Experts of a small language model.
Experts: 16 experts in each of 10 layers, 192 SwiGLU neurons an expert.
Below are experts of layer 6 (counted from 0) of a mixture-of-experts language model. Rows are named router (the router's row for the expert), gate (a neuron's input weights, with its number), up (a neuron's input weights, with its number) and show model dimensions 0-191. Each number is 128 + 32 x the weight over its row's rms, rounded and kept within 0 to 255.
After each expert's rows: "gets" lists some tokens that make up at least twice as much of what it gets as of all text. This comes from a sample of Wikipedia text that the model never trained on. Tokens count by the router's weight.

# expert 3
router [186 151  82 116  99 129 182 154 137 126 110 112 109 106 141 125 176 148  99  90 129 142 132 140 136 160 131 163 152  96 140 142 135  93 112 187  90 105 114 161 156 106 159 142 106 125 173 101  83 102 151 151 100  93 143 139 205 201 143 151 107 135 168 171 138 198 147  98 106 157 153 134 165 162 168 150 126 130  87 135 135 140  67 168 160 202 129 116  64 129 159 123 146 104 125 149 105 203 145 140 166 110 160 136  96 156 173 153 105 115  32 132 147 150 184  54 126  96 129 103 141 135 121  81 144 128 144  93 155 118 124 135 165  84 166 149  69  79 143  96 157 154 149 153 144 123 177 145 194 132 124  60  90  41 115 113  99 175 131 100 157 141  88 145 162  82 104 111 111  95 104 131 121 114  75 115 159 131  68 155  94 131 154  94 105 183 103 138 144 126 126 112]
gate1 [151 126  86 114 109 129  97 132 121 139  99 134  92 147 144   1 103 178  89 139 176 125 121 151  95 122 133 104 177 117  96  95 125 144 142 107 158 154  88 174 140 127  99 154 112 164 146 101 187 162 130 179 113 125 103 152 169 196 145 129 143 120 171 121 156 112 123 111 130 148  84  96 166  92 157 133 142 155  99 168 152 152  85 132 159 124 117 126 119  86 180 122 204 133 128  79 125 101 210 104 119 135 146 120 139  93 159 179 158 119  76  43 133  91 144 103 111  68 120 102 125 141 188 102 111 143 162 118 170 176 151 149  95 131 118 154  80 191 116 176  80  76 134 132  84  84  80  93 117 115 130 118 159 162 155 104 122  94 142 142 113  94 103 114 182 135 106 126 136 148  96  83 128 168 121 127 154  96 125 179 111 108 152  65 167  79 158 106 158  94  81 172]
up1 [146 167 116 138  39 172 124 134 155 205 126 169 117 143 174 133 173 144 145 104  71 111 134 136 125 158 126 124 161 131  66 137 115 101 119 133 142  68  82 104 135  91 144 117 165 157 177 124 226 151 170 106  64 161 127  96 156 151  76 100 111  92 124 104 157  94 155 120 133 105 158  76 134 155  96 130 119  56 125  88 109 191  94 194 133 141  83 130 114 118 123 134 147 179  81 183 141  92 155 129 138 184 124 105 131 159 115 125  92 145 113 170 108 152  72 162 172 114 118 156 180 131  83 138 105 166  97 115  54  91 159 141 136 165 152 114  95 131 136 175 137 133 195  82 146  85 116 135 102 114 153 136 115  79 125 155  79 117 126 112  89 133 144  78 135 152 154 154 160 109  64 131 142 116  90 118 142 144 118  98 132 110 177 129 135  82 131  46 154 139 107 136]
gets: "|", " |", "–", " L", " W", " D"

# expert 10
router [127 155 171 132 103 130 122 118 133 150 114 135  97 170  83  86 138 121 138 178 122 126 185 142 152 112 110  73 135 172 132 131 145 165 166  99 134 171  83 128 140 183 117 128 134 120 108 135  94  48 117 157 114 110 112 108  81 119  94  83  86 146 127 110 136  65 157 161  84 136 163 144 132 122  92 113 127 134 135  97 191 135 111 116 123 100 166 202 172 145 122 116 218 125  82 124  97  93 128  90 187 125 149 104 117 155  95 148 131 139  94 112 137 107  93 101 157 154 158 114 170  84 156 134 145 186 102 149 121 125 113 130 111 192 178  66 147  84 174 171  97 142 114 141 190  97  97 133 133 107  61 243 175 119 146 178  94  42 155 100 125 161 113 100 105 141 152 120 178  76 120  97 130 113 147 152 139 134 113 102  88 113 151 124 116  96 170 119 150 164 109 191]
gate4 [124 135 140 129  43 124 116 119  79 118 113 126  93 119 135 104  86 127 138 158 138 166 121 153 165 162 102 112 140 119  82 104 114 127 123 111 193 170  77 116 151 136 119 184 104 165 125 179 131 132 112 117  59 131 117 171 135 143 129 170  68 106  91  83 100 126 106 144 110  96 134 147  87 134  24 152 165 130 101 189 126  92 119 104  92 152  71  93 138 179 115 123 118 116 105 188 140 129 156  96 157 131 147 140 159 150  63 149 114 124 133 129 229 129 144 126 160 139 137 138 125 136 115 131 105 164 233 115  89 156 128  71 187 133 131  99 117 160 164 147 147 107 158 135 166 128 160  89 109 170 121 186 110  47 195 143 170 138 147  60 155 118 144 144 110  88 135 127 109 115  95 115 104  69  94 124 159 147  99 180 134 141 171 177 167 156 120 123  99 138 144 147]
up4 [154 182 213 140 129 134 141 106 116 143 104 127 128 177  96 163 157 150 171 143 120 145 109 143 136  90 137 130 128 116 107 162 110 128 122 152 101 135 137 120 123 135 191  49 156  87 125 109 151 170  83 122 155 114 112 125  72 116 117 114  36  96 113 177 185 130  81  73 151 142 154 140  99 129 125 127  53 144 183 131 156 157 163 156 145 142  78 157  65 164 146 149 149 111  64 108 104 139 111 142  98 104  65  81 128 136 167 167 115  67  84 117  95 112 160 127 168 140 157 113 157 139 181 134 144  74 102 169 131 106 151 152  66 134 101 105 132  67  99 133 117 173  79 121  90 177 141 124 135 140 114  86 130  93  78 107 119 136  45 123 121 131 122 161 202 130 134 103 136 130  61 124 135 145 165 146 145 138 131 100 177  91 183  98 151 187  77 128 138 122  90 131]
gets: "\n\n", "\n", " (", " to", " for", " \""

# expert 2
router [ 93 139 121 160 111 148 159  85 123 128  80 133 112 183 160  84 127 169 126 181 120  82 178 102 151 143 166 139  52 147 118 109 147 163 142 168 124 115 162 128 151 110  96 124 143 160 149 125 141 164 103 136 148 110 110 136 116 108 137 118 159 184 124 135 120  79 132 157 122 136 113 114 113 101 164 134 130 139 159 124 147 100 187 135 160  49 131 105 160 147 160 105 127 131 156  95  93 146 204 155  94 149 159 118 158 131 165 126 153 120 182 159 161 164 120  49 162 127 182 119 115  79  71 145 147 152 131 109 120  76 163  56  99 144  92 115 164 135 225 191  78 152 144 157 196  93 136 114  70 137 150 162 185 154  85 135 100 127  61 121 153 144 178 144 128 193 154 128 169  86 182 138 139 159 179 139 147 132 167 120  65  91 127 151 155 165 156 129 125 133 143 166]
gate4 [181 149  87 124 106 195 123 159 137 129 131 139 100 154 141  86 124 111 123 154 147 101 197 124 113 106 128 203 155 134 110 136 135 188 166 112  80 139 169  84  75 157  76 148 140 137  92 120  92 167 153 143 118 162 163 119  63  67 125 124 101 137 151 113  84 105 153 153 168 111 115 139 107  89 195 171 131 160 172 141 119 164 118  99 114 132 201 186 158 124 148 116 104 218 178 161 139 116 110 141  74 148 130 157 141 104 118 108  69 109 117 117 120  90 116 124 132 119 135  84  76 102  87 126 119  83 123 122 202 120 115 152 139 130 159 158  99 194 139 139 103 116 121 188 116  71  82 164 113 137 104 177 139 129  96 112  98 113 160 104  60 154 113  88 127 116 173 141 147  53 105 154 113  66 140 177 136 121 137 150 127 103 112 129 152  73  50 116 106 115 118  91]
up4 [163 125 144 163 210 106 154 169 216 133  88 156 129 116 166  93 124 104  96 130 133 107  86 152 146  98 152 125 145 174 139 103 116 116 154 119 120  99  98 120 103  91 120 124 108 140 113 132 123   7 196 166 140 155 172 117  64 120  80  70 148 109 133 202 112  99 137 128 160 124 108 149 101 128 176 110 123 104  90 133 121 173  59 152 129 139 115 165 150  98 162  98 150 108 159 136 103 112 146 144 138  95  88 114 127 143 144 118  82 143  88 112  52 134  58 149 153 127 156 140  70 109 162 167 161 100  54 143 102  83 174 119 164 109 135 165 113 101 169  91 160 132 141 103 147  75 133 101 168 103 108 146 179 148  93 148 146  93 103 161 109 179  99 136 124 106  99 152 116  87 102 140 132 120 135 120 138 142 127 168 150 118 134 171 122 106  35 150 115 197 159 109]
gets: " |", " of", " in", "'", " and", "="

# expert 14
router [148 126  96 162 135 162 137 152  74 130 150 215 155  80 121 130 115  98 121 164 122 128 185 147 114 154 139 108 132  65 135 103 106 164 115 115  73  94  89 114 123 123  90 139 134 134 128  99 128  89 102 132 171 117  68 101 199 134 164 101 143  45 164  80 101 147 116 122  83  97 132  62 108 104 166 153 132 124 157  78  98 157  99 118  96 158 165 100  68 130  94 113 140 122 123 167 189 139 101 175  71 124 125 125 103 132 109 113  27 129 129  81  69  99 100 104 130 122 125 195 129 129 100  91 163 159  87 121 135 114 127 118 118 163 118 164 162 104  80 129 100  97 123 133 150 153  65  99 179 141 154 117 124 120  97 135 102 125 112 154 114 141  78  68 158 167 114 138 125 120 131 101 217 141  75 154  73  96 124  87  97 189 152 129 117 127  72  89  86 144 122 150]
gate0 [ 92 117 173 142 190 192 136 175  65 166  91 105 165 162 152 111  98 136 132 121 156  92  97 124 140 134  78 103 161 140 101 135 141  91 155 135 176 197  99 132 153 120 138 102 143 175 123 123 136 121 118 132 119 187 131 183  90 147 113  96  80  53 135 158  99 148 148 125  99 140 181 134 134  79 107 157 124 116 170  63  92  59  73 114 165 182 108 173 107 170 113 107 133 166 192 132 120 173 139  66 104 112 132 128 125 107 144  92 125 140 106  61 100 115  70 134 121 112 137 110 120 122 170 128 152 115  86 149  79 111 104 127 173 113 146 124 105 110 139  94 149 163  89 120 176 141  49  48 101 123 130 169 119 100 202  62 113 138 166 153 113 112  98 155 165 135 148 176 134  86 139 126 125 125 150 152 169  91 118 173 169 135 171 184  94 150 135 126 114 154 127 144]
up0 [100 116 103 151  78 156 109 102 126 160 121 159 124 137 139 113 126 134  70 138 169 130 211  78 118 125  82 177 110 170 164 129 116 182 157  70  96  96 139 166 101 101 140 108 120 140  96 152  99 116 100 137 111 125 136 112 107 190 120 143 155  53  96 168 143  96 141 195 126 139 149 113 130 106 177 137 109 171 163 137 140 162 106 155 121  93 138 152 101 123  68 166 142 123 137 134 139 170 127 119 146  77 135  63 152 122 106 146 140 111 141  93  99 132 118 141 120 108 208 139 162 166 151  91 140  53  55 127 110  79 121 160 117 107  87  82 145 200 109 119 106 179 122 114  80 146 124 137 113 110 197 139 163 167 115 157 159 175  87 141 113 123 150 123 128 128 130 170 142 171 146  77 109  69 105  79 177  99 137 160  95 188 196 138  48 110  84 170 115 100 100 129]
gets: "s", "es", "ers", "}", " number", "le"

# expert 5
router [102  84 114 122  94 138 150 139 119  87 116 117 115 154 116 103 152 102 101  90  67 175 135  40 185 160 138 139  55 106 171 140 119 107 155 169 155 119 108  92 104 127 137 153 149 139 119 150 102 183 109 138 171 124 135 115 173 148 178 156 106 204 127  73 161 143 131 131 155 151 155 131 130 139  93 132  84 172 166  84 155 132 157 149  88  98 120 128 122 161 129 123 108  92 157 125 125 163 151 122 115 103 138 102 173 176 155 113 183 102 155 208 167 138 121 105 120 107 139  65 107 131  49 161 188  74 171 149  94 139 116  91 128  98 113 117 167 114 162  88  95 163 137 134 191  92 129 138  99 131 106  41 162 189 156 134 131 166 100  67 165 119 145 123 145 131 128 135 107 173 149 127 162 206 176  69 167 135 163 117 135 141 125 127 163 148 191 109 172 124 130 101]
gate5 [138 142 137  99  80 131  94 191 171 145 114 153  85 124  65 138 112 113 101 137 121  93 167 113 107 126  83 134 170 121 121 204 145 151 132 157 196 142 116  96 144  88 159 214 132 121 199 166 156 174 112  79 121 183 157 142 122 118 142 120  36 158 153 168 104 144 140  94 133 125 125 124  92 112 136  77  83 133 155 127 155 200  93 167 181 159 112 137 121  67 157 106 156  95 146 117 143 100 126 181 215 151 113  95 149 137 116 100  99 158 167 128  73 123 169 129 180 137 124 144 131 112 106 162 152  87 156  87 150 166  90 103 121 145  86  92  85 133 137  78 113 115 145 144 114 151 169 130 106 115 134 122  96 165 132 122 117  94  87 161 137  90 119 124  97 135 119 128  38 141 121 138 110  48 166 103 111 112 148  80 150 145  80  87  68 112 144 101 106 156 119 133]
up5 [123 108 110 107  88 162 124  96 161 191  74 124 119 145 173  98  99 148 145  97 119  95 141 121 118 139 135 106 122  99 131 131 100 119 130 136 162  70 137 153 145 148 155 130 130 175 162  97 144  66 128 106 117  94 101 164 134 189 119 153 134 184 112 200 137 158 117  69 180 131 204 167 174 105 101 159 148  96 121 140 166 100 129 128 134 186 156 143 135 121 151 131 128 141  93 129  34 153 164 106 119  98 128  87 153 119 119 145  81 106  90 180  99 144  66 105  88 145 132 127  96  82 137  82 154  81  89 198 150 146 133 133 186 119  91 177  92 149 125 147 123 155 111 161 101  42 129 109 147 101 107 149 206  79  84 166 116 119  92 128 150 160 132 149 146  87 159 177 163 171 103 135  53 149 103 122 127 133 184 158 144 103 136 123  90  91 127 124 131  44 126 113]
gets: ":", " a", "-", " 0", " his", " A"

# expert 12
router [136 103 143  80 178 127 155  89 149 141 163 107 114  94  99 217 132 133 218 135 110 131 167  78 148 109  76 118 134 118 123 174 120 128 107 113 133 157 125 141 132 138 112 109 116 111  83 114  77 129 167 123 142 143 149 116  98  88 101 126  50 130  71 137 161 154 143 127 181 131 110 187 163  89 100  86 119 143  97  70 135 115 163 100 107 160 103 148 112 130 103 163 124  71 160 155  68 137 115  78 138 123 158 130 147 189 156 109 105 104 115 131 102 165 137 161 131 116 108  51 115 157 106 135  92 112 126 149 166 112 186 140 195 134 160 139  89 155 157 143 102 162 148 129 156 126 153 215  80 128 144 121  76 164 133 106 107 159  82  77 147 188 142 103 102  85 123  78 139 140  87 139 150 136 163  75 155 170 182  93 180 109 102 122  85 177 147 101 201 115  98 116]
gate0 [143 121 129 123 178 149 192 218  79 160 100 147 191 170 151 134 154 176 132 113 139 149  90  88 102 107 173 112 133  66 174 118 121  98 190 104 126 133 126 133 156 126 118 139 106 152 143 104 117 139  77 123 134 133 161  67 152  54 137 128 124  93 119 134 135  82 111 151  97 121 126  73 176 121 168 110  84 146 111 154 139 174 112  68 107 169 142 122 125 102 122  67 142 137 100 126 124 114 163 149 143 142  87 140 101 130 144 171 128 144 144 127 108 163  98 125  89 152 140  87 112 142 150 175  95 105  81 132 159  93 185 128 169 116 156  92 122  88  56  98 101 121 146 121 144 189 108  90 103 120  87 183 140 166 159 131 126 106 157  89  74 138  89 157 156 111 126 109  82 162  85 155 133 124 173 139 183 147 156 214  89 150 202 109 186 127 135 187  91 101  76 118]
up0 [114 113 107 150  90 171 123 130 103 159 120 132 134  85 123 131 129 119 144 116 119  99 118 143 141 130 119 124 176 112  74 172 188 175 131 141 134 188 130 127 150 128 188 154 146 111 133 140 155 131 175  93 143  71  55 140  83 131 114 177 145 116 107 126 122 130 151 108 154 103 122 143  99 105 121  64 132  96 130 125 148  62 151 200  91 129 127 109 143 171 116 154 139 103 162 148 139 139 133 142 115 138 152  54 134 142 133 106 149 134  87 114  89 110 169  67 150  97 185 152 136 148  90 136 116 115 132 133 122 157 123 101 113 134  82 128 171 187 133 143 154 108 169  61  93  83 100 144 132 112 177  71 120  97 181 123 115  54  96  92 174 157 157 127 162 134 138 154 215  79 160 136 145 101  91 154 117 141 133 141 179 178  57 154  41 159  48  59 101 152 167 165]
gets: " the", " first", " 1", " The", " as", " one"

# expert 11
router [104 100 148 117  98 218  98 110 142 144  76 164 104 115 102  95 130  88 124 127 169 205 156 142 105 171 117 125 100  84 123 103 126 161 128  78 149 134 110 112 150 105 134 101 167 157 143 169 160 103 183 171 178  74  89 133 166 167 158 156  78 105 137 148  85 112 123 170  72 160 132  68 151 146  94  83 168  94 134 141  81  87 167 115 118 162 145 183 144 155 148 145 155 146 153 164 148 123 150 218  81 141 147 131 183  81 159 115 123 122 143  83 157 132 106  88 109 165 130 128 134 152  97 162 126 129  68 154 100  71 121 124 145 103 139 175 127 139 137 119  86 141 119 116 122 143 134 182  58 149 190  62 175 118 133 161 178 135  91 125  73 116 106  91 131  83 114 147 142  98 126 128 112  63  55 147  78 108 152  98 121 119  95 143 186 149 139 100 127 144 125 141]
gate4 [ 61 150 147 155 111 165 121 109 168 142  98 138 117  95  85 154 158  72 139 115 156 118 181 170 121 117 162 133 182 118 142 112 192 130  94 122 101 136 109 123 126 139 127 116 123 170 108 111 152 134 115  93 168 179 129 156 119 136 130 121 146 145 112 143 167 102 170 150 131 144 184 161 102 126 155  72  92 105 143 108 152 127 139 125 115 132 136  39 168 141 140 188 184 176 175 165 125 158 135 120 198 155 102 183 120  50 105 129 125 170 140  76 170 122  91 160  90 119 132 116  70  78 108 142  75 113  96 153 118 112 149 101 129 121 108 140 135 145 118  97  73 121 134 110 160 152 157 108  63  96 198 153 115 101 127 134 123 110 132 181 122  85 203 126  77 146 132 152 162  70 100 176  59 144  86 117  91 111  82 171 178 106 166 121 123  70 107 114  57 100 139 173]
up4 [122  48 139 130 158 120 121  95 140 152  88 129 151 141 130 141 101 141 154 170 117  51 129 140 127 187  77  95 122 112  67  85 101 109 124 176 158 154 115 158 160 177 115 108  57 174 183 121 170  93 126 123 126  99 179 108  87 143 109 163 151 193 120  93 168 110 121 113 136 156 103 155 176 131  89 118 122 171 146 168 166 167 129 137 120 170  75 103 184 118 138 121 138 212 133 128 116  80 136 114  97 104 166 138 100 123 155 104 137 134 185  70 125 152 128 137  92  65 121 168 121  94  76 132 155 156  85 109  77 169 132 149 174  98 128 178 172 122 117 147 110 143  72 121  77  99 105 111 113 162 129 145  90 132 129 147 143  75  46 104 128 101 147 143 134  94 113 123 113 162 178 157 179 185 116 111 139  79 137 155 110 152  96 115 134 190 114 181 131 168  99  85]
gets: "\n", " (", "=", "-", "\n\n", " \""

# expert 4
router [185 164 155 149 186 124 178 131 106 163 202  72 104  91  86 104 153 116 205 179 128 135 128 188  76 113 134 104 159 138 146 102  99 160  97  98 119 171 123 125 156 167  98 143 157 103 148  96  95  82 133 101 136 113 137 125  96  99  57  73 137 116 108 146 120 112 140  90 110 175 103 113 126 124 141 112  89 172  90 159  86 131 118 118  75 109 142 149 145 133 157 136 107  52 100 146 182 134 122  79  71 108 133 134  70 128 104 181 112 124  70  86 129  97 128 161 116  96 112 144 177 151 140 132 153 154  70 185 160 121 162 125 125 132 182 155 135  94  99 204 158  68 156 134 108 112 165  72 199 134  84 172 107 142 167 121 148 137 105  75 117 111 121 122  90 169 119 134 198 125 140 133 109 137  93 114 105 143  91 154 123 125 130 127 148 156  70 172 168 132 113 172]
gate1 [135 101 226 111 105 106 123 169 119 153  48 121 118 161 142  98 140 136 161 104 128 150 106 147  72 144 118 104 125 121 132 128 113 121 112 224 120 111 152 160  92 121  90  98 176 122 102 115 130 149 197  44 218  97  91 131  97  79 133 112  85  86  94 113  96 137  82 116  77 164 117 185 151 130 179 117 141 183 106  73 148 104 126  78 126 181  75 159 138 152 144 143 120  63  88 132 131 109 102 120 131 104  81 130 184 105 135 109  91 133 100 150 126 152 183 162 123 152 124 126 147 107 161  99  76 126 151 158 129 128 121 139 142 157 163 118 136  83 111 112 155 134 155  92 131 162 156 120 100 112 139 149 117 130 147 129 124 128 122 117 135  69  57 213 207 157 125 151  88 110 144 202 165 121 142 139 120 100 102 158 156 107 178 109 128 120  86 142 173 116 144 117]
up1 [161 184 142 176 121 189 119 123 164  56 110 112 151 102 126 179 158 126  81 163 136  95 129 151 137 115 114  94 110 124 151 123 128  85 125 135 170 110 114 134 163 125  89 141  91 133 176 172 123  74  71 123 109 123 185 135 129 127 152 141 171 103 134 161  61  93 134 137  96 149 167  93 130 107 152 127 116 176 132  64  73 138 140 167  50 156 155 108  65 170 139 142 175 108 159  83 128 149 151 126  84 135 164  90 133 180  99 137 195 140 138 138 175 101  99 120 169  99  71 143 142 158 182 148 140  74 176 107 185 190 128 154 116 107 114  84 110 107  74  93  87  96 205 101 136 110 176 178 114 121  62 127 123 133  94 139 131 170  76 112 102 149 103 137 142 170 163 153 139  98  71 106 130 159 121 137 119 157 119  97 130  96 150 100  96 160  81 127 141 152 122 177]
gets: ")", "ed", "d", "%", " that", "ing"

# expert 0
router [159 185 154 150 152 114 113 117 140 105 136 146 124 111 143 139  94 120 177  93 111 182  75  86 157 111 101  96 140 114 165 151 116 124 191 128  93 146 101  93 127 148 149 141  92 116  92 118  94 149 141 108 172 127 179 170 146 125 137 145  92  23  94 111  83  83 145  83 128  79  98 132 116 131 202 111  83 143  81 124 116 154 142  99  55 146 124 126 143 139 137  74 111 121 133  58 131  97 147 124  76 130  98 148 135 187 142  96 112 114 149 153  90 141  67 166 160 120 146 144 127 109 176 125 160  63  80 106 107  99 140  72 153 126 105 107 120  75  77 112 133 151 185 102  77 156  78 141 158 127 112 156  83 197 131 153 154 141 107 125 146 136 131 110 132 134 148  96  95 150 118 158 169 120 119  80 142  87  96 195 169 131 127 105 131 130 123 154 170  71 132  19]
gate4 [143 111 118 102  94 167  90 154 123  95 157 161 132 113 120 133  87 176 160 117 181 159 142 124 134 161 192 146 169 108 118 150 190 134 128 172  91 124  95 209 150 178 169  86 132  65 136 122 122  95 158  85  76 105 138 138 175  96  98  84 150  93 129 129  74 164 179 110 127 173 134 209  81 131 145 149 202 138 140 128 130 155 107 141  94 151 133 125 111 128 111 134 166 202 112 109 127 114 148 139 177 112 166 139 177 185 123 131 131 105 146 147  66 151 147 169 103 117  81 156 119 131 121  91  89 118 116 126 132 126 136 118 107 172  95 151 137  93  73 129  82 120 113 149 100 154 144 114 118 172  95 108 158  98  75 106 112 173 200 145 106 119  83 117  65 164 124 133  37 117 149 114 143  98 131 108 109 130 154  66 180  94 189 106 154  99 121  87 101  84 145  93]
up4 [122 139 141 143 133 134  97 147 108 127 103 117 111  82 147 150 198 100  79 124 159  92 126 126 153  70  75 105 132 120 148 135  89  73 161 131 140  67 147 126 131  92 147  90  72 179 126 105 124 157 105 141 136  70 153  99 145 148 157 148 132 110 147 103 183  42 144 156 106 170  71 137 105 108 111 121 121 161 100 178 129 139 141 123 170 108  97 114 145 112 154  73 142 140 103 142 194  71 130 181 169 135 138 183 138  88 155 140  38 166 143 124 180  62 175 149 128 100 164 160 114 202 125 141 149 115 125 124 143  96  86  98  84 102 114 129 165 108 110 109 120 180 159 140  93  90 126  53 130 171 157 147 140 148 111 103 154  98 120  95 151 105 151 167 160 146 124  90 171 162  67 148 105 110 178 158 169  84 112 166 123 117 137 181 171 148 182  90 179 151 122 102]
gets: "S", "M", "D", "F", "C", "P"

# expert 15
router [113  91 144 140 142 146 128  94  82 129 196 106 138 153 133 101 144 156 120 133 128 136 165 140 198  94 109  83 191 167 132 161 116 116  92 157 175 133 137 169 102 194 122 112 191 175 167 122 113 128  89 158  86 153 140 114  54  91 147 117 160 129 159  90 194 113 103 122 128 113 145 150 137  98 135 206 134 103 118 210 132 143 114 164 156  52 165  90 126 114 152 100 113  92 139 160 133 124 107  35 140 155 154 164 168 115 172 113 107 131 157 107 203 117  99 111 150 197 128 125 109 114 117 171  98 103 167 108 142 138 128 124 128 189 186  98 110 141  49 151 109  73 125 149 136  72  92 113 171 135  61 149 113 128 114  85 111 131 131 117 132 104 120 108 166 132 117 127 125 148 177 158  96 169 171 161 194  87 167 114 140 104 130  98  91 133 124 116  87 153 120 132]
gate0 [173 131 116 133 149 168 211 110 164 128 143 160  99  81 119 133 111  81 170 156 107 137 120  99 127 106 157 123 169 136 125 154 144 108 115  76 161 134 125 138 123 175 107 107 203 125 117 108 134 106  53 154 169 173 110 166 131 154  94  87 148 151 137  95 171 145  99 163  65  99 145 120 173 120 163 176 138  60 175  71 171  75 138 157 146 107 207 154 155 177 187 101 126 130 143 109 172 120  86  99 133 134 156 145 109  75 174 145 151 129 144 135  47 106  59 147 116 129 106 144 131 148 163 100 118 106 106 112 161 129 131 160 159 213 161 223 163 169 107 115 104 118 109  68  92 158 103 119 119  97  86 129  98 152 150 116 105 131 110 139 101 108 117 144 123 163 189 100 108 130 139  88 142 127 121 121 143 154 121 130 100 173  98  66 153 143 135 113  65 146  99 140]
up0 [128 168 182 128 162  60 178 137 142 108 130  75 126  80 123 107 153 120 114 112 107 156 107 158 138 133 192 140 133 136 137 128 122 211  77 111 112 112 140  91 136 152  90 135 108  69 158 112 128  67 149 134  92  93 100 135 206 144 178  97  91 104  71 109 104  67 118 139 110 146  86  55 105 102 113 101 114 175 121 126 109  84 124 157 177 109 147 101 104  80 124 111 130 125 164 144  69 143 130 140 155 112 102 200 125  97 106 188 166 129 129 179 132 151 102 170 152 139 101 124 172 173 152 154 133  92 137  91 130 113 126  78 136 110 166 147 106 158  78 125 126 185 164  52 124 116 146 183 138 113 144 153 135 125 178 108 138 141  71 121 172 111  81 189 160 145 134  36 149 125 147 177 157 121 169 123  89 102 134  99 160 151  86 169 129 145 170 105 151 144 132  95]
gets: ",", ".", " the", ";", " The", " –"

# expert 1
router [107  85 102 106 106 107  45 125 118 147 203 126 122 118  85 175  93  50 115 147 117 104 138 155 137  72 106  99 101 167  99 129  97 111 128  93 168 132 156 163 143 106 132  82 119 100  96 121 143 129  90 137  86 106 101 117  81  94  98 105 109 138 116  99 217 133 142  75  90 137 135 111 183 135 105 123 129 118 141  91 130 112 122 137 128 152 155 109 145  96 119 132 177  94  94 122 134 171  77  49 147  89 109 122  79 104  82 129  81 137 161  81 133 117 106 123 140 115 110 175 170 143  88  76 146 153 158 150 171 147 162 158 144 111 133 163 158 188 147 106 112 133 129 156  78  53 133 109 190 156 103 159 161 122  92  94 149 161 113 136 119 105 184 115 110 145 135  96 141 155 167 101  36 106 155 166 168 136 123  73 122 111 187 152 140  61 178 112  85 116 109 176]
gate0 [136  88 114  90 119 175 122 166  42 126 122 150 181 117 100 121  97 131  83 117 138 169 120 129 122  98  76 132 146 114  82 153 133 166 132 175 121 154 132  92 101 115  80 154 105 110 100  95  86 181  85 102 159 128 132 195 109 196 141 107 127 142 101 136 140 170 161  87  98  46 110 140 119  96 156 149 126 108  53 143 156 111  97 154 132 213 149 139 100 106  72 160 181 147  90 108 118 156 115 115 107 103  99 156 109 119 113 107  38 121 137 124 163 124 162 132 143  34 185 141 159 127 105 127  94 151 155 168 156 147 106 135 122 119 150 134 145 164 111  89 174 125 129 124 147  56 182 103 130  98 123 179 107 117 163 154  91 172 157 121 125 148 130 169 137 181 179 139 140 102 124 168  73 122 112 144 162 162 108 102 161 151 145  89  71  89  77 138  86  91 117 131]
up0 [137 138 150 171 161 127 150 149 185 115 126 114 130 168 133 106 108 147 131 144 145 104 130 137 190 116 149 169 111 117 116 131 142 137 131 100  87  83  85 131 164 139 136 165 132 165 137  88 132 144 129 140  90 140  70 110 179  95 132 113  95 101  74 143 127 130 105 131 130 151 116 164 162 120 141 153  85 116  79 149 156 134 155  82  87  85 157 130  99 145  62 178  81  64 176 130  70 185 165 173 113 139 147  99 153  98  97  89  92 209 173  63 147 163 148 142  89 179 164 106 138 139 125 156 166 111 137 109  91  97 114 144 167 160 129 122 101  78  88 179  96  81 157  86 149 158 153 148 114 120 168 153  63 170 161 112  94 148  99  95  95 115 115  96 174 127 127 147 135 195 105 128 168 117 135 105 161 107 108 123 126 121 172  38 119  86 127 150 120 109 246 113]
gets: " was", " is", " were", " be", " and", " are"